Experts of a small language model.
Size: 12 layers, width 320, vocabulary 16384, 54.5M parameters.
Below are experts of layer 5 (counted from 0) of a mixture-of-experts language model. Rows are named router (the router's row for the expert), gate (a neuron's input weights, with its number), up (a neuron's input weights, with its number), down (a neuron's output weights, with its number) and show model dimensions 256-319. Each number is 128 + 32 x the weight over its row's rms, rounded and kept within 0 to 255. Numbers have three digits each.
After each expert's rows: a language model's description of what the expert responds to. This comes from a sample of Wikipedia text that the model never trained on.

# expert 56
router:123135133149179135079148152190084179106146132096156081128128164108090100125107180116120073122159121150157080109145113192141127116111173132141134112129104085157151129188108143171069158114124130
gate0:119138132125154099100068120114150154118074055084167096148126161147126174112098028128097141157160166075126103133123092097144145133103164123132049185079070125188076156163108143074088173132100101
up0:103160105071148141095096178146104145131187119098120122137089166105134167117102123110119111104177156112096110123141061120097183131144160113118111095103150106187080099106135133110091193162096065
down0:073116065085131102121063099151156084137090133148146143134108102135114091091116090076108114149170126146136143124157126141122127131165165100144124170115142144167160171137136119136128108116114134
Description: Line breaks after tables. Line breaks closing the last table row or a singles chronology line, before prose resumes; also quoted titles like "The, "A.

# expert 49
router:130128171089119167148061072069189159103125095114133165132121141140107184147173136132131058133076090095111150105108189142090135160173087191169099115211171100088192121190103130152138103105094121
gate0:081127184112144165153044168132158089105099087103117174157108139160152103150110098122080129156123144135141164104169145101121160122179111118106113114154142148132161168128110125137132132073173097
up0:121068068151133142090143105138133133169195093130107148136117182113174101092108113134154130121091132154098207054112110069118165087120044145133162153139142092143106172107161093125121084106137137
down0:170104137135099115171154127103116147187127132106120139158130132104112124169073177139159085105147101124116190101168083136160156105071118152116160141117091095174167212147118134092161157176121121
Description: Name-internal fragments. Word-start or middle pieces inside proper names and place names, often after St or C, such as St-ac-ie, McC-ull-och, Deer Lak-e.

# expert 36
router:166159154134128184179124117169122128100158062160094159065109074104119071089106158041096167134098087117156079089168163115130153115148159103189132076116142177130121113147125090160097166184118121
gate0:125150116099114154136114142186159154081135133133161143154129170132181105042115138145105141170155169128076088155186095160135133107123141110119122144112085179124141138184054128171121053155083178
up0:150064107107175079114135118100100088137094104100064136147188212137113166129120168103150151137056108151071201062118093151108150140139103133094112098119149093174099169097135171108072153123156170
down0:188076140134128173109135155140126123103105149134177114173128134166166106128092100111124116148148075120104110152086066116111130090045155099181114127112130109154081096099120171172141207102185084
Description: Pieces in Japanese/Slavic names. Inner pieces of Japanese, Russian and other foreign names after T, Y, K, M, like t in Tuktamysheva, Hirota, Tak, Yam.

# expert 26
router:105146129159104128149173171119084148113051091093184160191087138134142050076103114105203117120154121143141115182133089182093182130149066157106085104074123128087108110117169123152111131112164094
gate0:097185122088075189126097120110103171142142108122180103132085129127146148114142119167145139181096116128187152179143038191153143114209111129110125124142071146128115082190136102091140082072104114
up0:078092116114133077095168081149087121095108114210077111169100239084126137077180163140124130114141144140161140076101130128140112154092160072121171140117122148150121108173137102131096160121051114
down0:068088126105108156139094185174133093166131140120093154131112178113107129096113139131165097121161123139100114086136138091209110120161186126112116077139096092124188127113074098116058150115098114
Description: Section headings, taxobox fields. Wikipedia heading markers ==, === and infobox field labels like Conservation status:, Class:, genus, species in biology articles.

# expert 55
router:169094086072132103111171129158125120122112130114135097165120070159131157150162143165131108130147144191106095193158166108191101079155086166171115109115071196102111113090061080165151117083112119
gate0:163181128119106202112122175202168130101102098125123134150132099128153140083125096186124155201173134125124094176141101151183119135126178121107052134076099133187136188189114128095105071088159166
up0:084162093148173148129115180159148110085100107143082152134108140118139203099082146151173124122104081085126131111102095107139139099112104158087083150090125076102142144174174133123106101095084113
down0:108107116099141078129117129095146207161077109090174207086143121116132137100095114087097105159168135111175129135119132131137123094097112095131123153159141121108126079108129129082167126101174112
Description: Places in sports contexts. Country, state, city and club names, often ending a name, in football and sports results, such as Carolina, Atalanta, New England.

# expert 5
router:059098152123097108167176122086146145115093112169099132155133152146102116114125108176150076148132130138157141109129194156103139155145113086139160130160170056151126133200136087136144158179120091
gate0:102176137162156190183130121154110138092089083115185138201106166126139135090145083123132150112133130106122137100161128133124166153144117156098085184135088158165085156176068137140134095108138077
up0:094076119094158129139117104130137148145171100117090110210124130117153115072098179151115086184114146142106201108102081113102157147087132124098168201058147092144068143108158125138138078104065109
down0:103106076179081128166177150148130091102164142200158113188128095179158055120186163172159076138143113100121186137126104150160105085149162144085083116120106159170170155175146126116125143088138055
Description: Mid-word Latinate fragments. Inner word pieces of learned or foreign words, often before -ic, -ation or -ian endings, such as Met-am-orphosis, Med-ic-i, Scandin-av-ian.

# expert 9
router:138162131126153104156075125128142136098164151127156159090137062156151122140146138170157190190129128143133164104128144122146163133144103097169156126120076141106099090075137111104133117180155165
gate0:121129162151116174105160104164102093177067052150189091180120122120120146138148071065061170155129132162143133188065159133138153135153133110104123163167047162126134205149130166165113105170150088
up0:082098078131118119104091176177096156121096167130123117198130159074135135116116153144104131167145138104104176084083141113134122112102112098138106115102180140141138088108093051120155087108077130
down0:144144128099134176131120137093066113172167188113141117166095139128178150155155134126100125164102099133122172103178144089159175137108088098096154108081086144141124118112105118172117141160165116
Description: Foreign name onsets. First capital letter or opening piece of non-English personal and place names, often in sports tables, e.g. G(ómez), Gu(zman), Č(ača).

# expert 54
router:104122101166153082099116172088132166063132120113132145144134076166147092090110072108153149118158134093079133158129079102144087156137101122116103117166066195140100122093104142100093072178116087
gate0:143109196176110130153110149157099122151101082089168121146110074118073096115086081111090139126161060093138200160189089115113122097187175100133123134109066129166128190113129084131150043130121120
up0:057068133137139146149178178113138144175161067067151164186120164081140146120123112089084146097130103090114106134127133131114128141149106145180150159115162078170147133125115056118088143131064130
down0:126113133117165119188114148046082126090107167135192125123133140089137128079144101111214141161147139128082185141131149066124170149118124100162059127118167088149113133139186128077064171118153117
Description: Words after articles/possessives. Nouns and determiners after a, his or her, like another, same, own, whole, number, ex- in ex-wife.

# expert 46
router:126159132141157102092133141138163121190161110118061127139135185182084079136110104066141135137083161106145074068178141133155080086128183144189133091115146150180157157131174141187122157179123132
gate0:155191134131137134169131185155149155092105118109132131159055115131139117113167141186105166144155110132090150143099147113168164131163135059119067107162158168190125169177098136103102102106074157
up0:119076103144188090107161109137122127131127071093153108110172166101138170086159133099128175122137192113089140113183127174109136158172138179065083164113145089100121116084165110122087155121135101
down0:172157093149118132154144176108121123158152146124107169191112124196080140091164158146114070128094149109103122159151116152131125174085082162123139125187091149099103157152117121130086150088156127
Description: Music chart capitals. Capital letters and word starts in music chart and discography tables or credits, such as SoundScan, iTunes, (SNEP), Billboard, R&B.

# expert 52
router:177161091142147174106205153171115102158113137114117065089084148144111156147145076151157150149086104130132097125102115137168137165100107103106050188145180188176128189129157187133147130112117164
gate0:115121153114079106086135144110109113097105087074184113163140101128181157144076114094095118145152132147116147141195087152132127128100132143186073143116137114157160163164111135131118112134160115
up0:105065098119172124130169107128138077148160060052135105152155173059111123100167077084093124112142095103152139090134066169123152159145136104087113134114171095145111141169122136122139159100125110
down0:162159109107190111187134126092161087143140123153090122156188130085144112099112160134184063169124104150104124101160071134146109143116043120092129141127132076135231137129107164113210127121125106
Description: Clause boundaries and conjunctions. Commas after years or nouns and clause-opening conjunctions like when, while, that, if, However, as in "Since 2003,".

# expert 12
router:122140077141163103120092099110116149153108116178107072153137086153158156080136081125130167147145110132067105207122153080064084129154201177142129139040115090072081123133112181105156103113163166
gate0:125107167185083152154153148166085150063072105084106117116135169145202130122189116136134113143136119127118126108143083154187147147179130083111185085105085140193108163206114125185142111162141111
up0:071131119062107127131146153201128111138107112129072104163091156116157096095127155147147168149146151138106156087109150195054160138169149144162136175117072084129117168123159142133163176123126133
down0:107099144113109113128090162141135128144145072148108152058117170120203142131127113146072126147185075135147114168139081180138123094123098131158085126096139161156108112154117175157114126147149145
Description: Biography verbs, section headers. Main verbs after he or was in biographies, like was, became, joined, served, won; also == section headers such as ==Early life==.

# expert 32
router:143131155139147114114130117078110099107159177165117143147117153134106125109116087144079120169143120107189174071131156132099156132228092122105191134136202061119128104160108129102173158134097078
gate0:081149114151181154103160124150075103114101134121111110124126133092145109107134123159117124173149153077111136122105126082126179077129166112131153140159086124156096198189114112135158078127139202
up0:149169073123192153205091104070097154100109105146069137147096163142156130083052103197168124095128135129115167127140133131126188093152132117105121161145122110158091120147073136113046152095082108
down0:117091164107099173123166181088128090161083127125142097139129165111093151181182110153121128121190148132174072121131200084122148183095166144186110126148093180111165126054068133124107079159183109
Description: Mid-word stem pieces. Interior word fragments before suffixes like -ation or -ate, such as it in Commitments, celebr, innov, renov, negoti.

# expert 19
router:153151093102163158157193139120123150151133092136154156115130134118060145115095146114122132155151115173162075146134100126138134104103112092136119111089127092124105092093175128120109124068097157
gate0:089161133093074213109060137138102137062060175130163081114152093142174187123121154128066149151204109104088086179120092136170136124144133152170136135143095109162129137184100121133136113117112151
up0:110114116119124179165158186095090123090123165170131075146112136052151136130095165132073146126124135121131132095150143158145208144066110100159160204113158155137113093120185090136120139086109112
down0:079125118085139076084151078156115120148113138131107111141074183139119137097178132108125133144132130144093162109125155157110136180152123142130106129160133116095091140096143183124134181128117077
Description: Dates and infobox values. Year digits, day numbers and measurement closers in dates and infobox or table fields, such as 1963 after August, in) in heights.

# expert 15
router:111157125041100130156143107130116137142107145144214090143153112157139145150120108136141092084159130143057122125157191089083126127148144094140150131153123166133173144077092099194105114129133096
gate0:103183127119103156077104200170154146082091098095122127184181154187146155063096098157125148172164164126074108176106107071128155077153154125098130081079150175116130161141123121171105108110149159
up0:129098123073135165106138154058099174080091156131103180158129192118158134114137129158159164094120173124127095086085070134156191128133120132125113167099095108121142181120119137150070163094075119
down0:086123106113135110161102120146140141111163152132219146095137123127095091116105103056192140153133109172106133070127162144163188128154112057164125135139156098064091130123091153084142127067128150
Description: Sports organization names. Words and pieces inside names of sports competitions and bodies, like FIFA World Cup, CONCACAF, NBA, Premier League, plus season ranges in tables.

# expert 38
router:191176151173104148169103135110104147108149127104095124094110122082142078116110133127161091123072093132152078101123170159181137166113142112173137085100157182130145173147121136168146117164112179
gate0:163135112145113143094180146154066127084162071086147102107097156120088128129121116146127166141152189115156148197142143152176223198149154090095075110092124180166109174195080136176120144115115136
up0:102107121074144103087097099088155116118179137071161134127152219161180169129112153127086119122101093167075171096076119108093113101081132088090147183156152066120158100099111153142086108103115149
down0:118131100148114159150123138097152092100157155126107110160128167174170177151127092057091152174090186146143177082182095114134200131161195132123147143066094117078113139132150122122136103140129105
Description: Foreign name letters. Single letters and initial consonants in transliterated or foreign names and LaTeX, such as w in Hwang, Kw, Gw, Japanese kana.

# expert 6
router:119102181139122084136104106137171175154159130083118128152181087087167080156116126172097141179110080089184129152139113144148109147150124107099142053125110115119152090039108146162123111132182177
gate0:131174150151127156150101182143183175140068112119203133160119125105144136055099097125172126191144101133135137138151089152162127158153167093123141111130180115133134191176135086137088156160142157
up0:056095123098115092141135170124143099152132107185120187188086230102116160120166108136147149148108146167082110135131130140104137107067129152118131169136130115165170119175130152113120038079095131
down0:112118084119152109052163173167154160142095155126119136172118114122107139126108111157099117126110141161107152122147085089150094111131108088106151210090171193171147125116090118134144092074109124
Description: Word-piece endings after capitals. Second word pieces after short capitalized starts, like ft in Left, ing in Being, et in Meeting; also the ″E coordinate mark.

# expert 33
router:069144095093117119163159100142091088174060097128127116083138141097138172166110140085136075147143117124105182136128108146115148092200090100172135164078150196123151175124151087116095089115112166
gate0:099159148128098172139111161090135146091082090126110054156163173103121127066174061117138143138099121114069117229147137183138150096130164102104123108147106176164079175184105103096114101124134127
up0:128092111094151137071133076093143146106143139110102141114116165145191133122121143129071148127119113136146138085120100129155118120058080178132145145066101116190165171080097128188187106095118167
down0:087139142166163173105140099118127094112074119148104088144064123129111170108124119123183134148150178128103177091138116115106126145043143114153091146072106206115112124095114085130114112114127147
Description: List item line ends. Line breaks ending items in bulleted lists, such as See also entries, disambiguation lists and place-name lists, just before the next "-".

# expert 58
router:163144068100150109055149102149060152106111164137114100093133134104083106152150169134178173164132075093109123086095160159092129152071104111124138147093139143166176147163162106106182098077136117
gate0:120171072160115127107151154133097162100088084112149127110078069116118167074112102145145118143093180132074146150140133084145128116126118143161110095078125122092103197222075156155143113127091125
up0:178113071114210092086138134114072145095164042112125074149138177126159135107140128116116154073148124158128166112159124139108120183070087172084125180134104084093165136169142125159087115095058097
down0:172072149155098112194128167129135106150131155209172117188173141166175131107132081184109095062141156179071165177124148095130156104136119100140141087098159123118128173103174095156066148106136167
Description: Dates: months and days. Month names and the day numbers following them in dates, as in January 4, September 11, Born: November 18.

# expert 42
router:149152189167109135152097137108160130138168118137098079129145196087097153160064118169141117085062132110126111108139115133119110179113125117109141148167114157074127078184155103094101096212076149
gate0:117157128151111104125105140185063183083076078126127104169088138113172107069132127091106152173210161071137132172119071154174100107164158072108158148072121147159102175147131142219137115068120127
up0:075114054128128164123072127106111112135119078168105123069160194115173121113083083084096133095078122146101138039116145174124168095078153168150147111173151120149111196133150109134071091130054085
down0:094204130129118123116084145161126145063138157169079141134127158131156195117127164167150103129137184138120139086163103171109123140101146126139113192155097153072104137157125145096111188098142113
Description: Inner syllables at, ab, op. Inner syllables like at, ab, est, op in words like grammatical, nesting, kidnap; also prepositions on, behind, inside.

# expert 10
router:157095078161167143138131081147073183169086163145157097133124088136148091056165107137156081142134134166116188198092115107133105132090169193180088170056061126093104107125124133168141170092162153
gate0:113186123137146136061127125132121157069134105135159097121135094106184137124135140157141159168145073175068111148109085162130160122153145124096166111113111136120133198163065161180113101124116118
up0:055167100094166082128113086078160146145142054134154135132127145101173155101146141104184177080157132129069140100131086129048143111134172113105095180109103086148135086108131147164110144112073131
down0:119160165153124184131134131127169126136079146067118110068121111093179115095112084098067153118137128123118107113107174177097135129176155086108090084130160090165130216155119121176159141070177167
Description: Copular and linking verbs. Main verbs like is, was, were, are, plus also, as and both, often after It, there or which, as in "There were".

# expert 61
router:149063125132114128148151105152146140163116096164131132140122179129118145171161202127123144098139112132117128162113100192181159083160089163075117115111055104089109111154160129123142072118099099
gate0:104152122122130173105119107150142149214034056071141105140129177078182091155204114160088148201138131156094103143124125150101083093100114162119140094104146144168080184200121092133120073107140115
up0:136105099091117093094139110141083157146136081198152073172156157084198117088166129119102087064146102160084113090115064160118141121110101156068131152112193080148093154102118087126115093137126129
down0:159153171097158090101125088140098098153120150121078046087143180154069196135126084161134088140147127206105148146125150155132123091115130086172189090093106114125130132113139150151122108133133125
Description: Infobox field colons. Colons, line breaks and field-label endings in infobox key–value lines, such as Gauge:, Total:, code:, Post town:, and table pipes.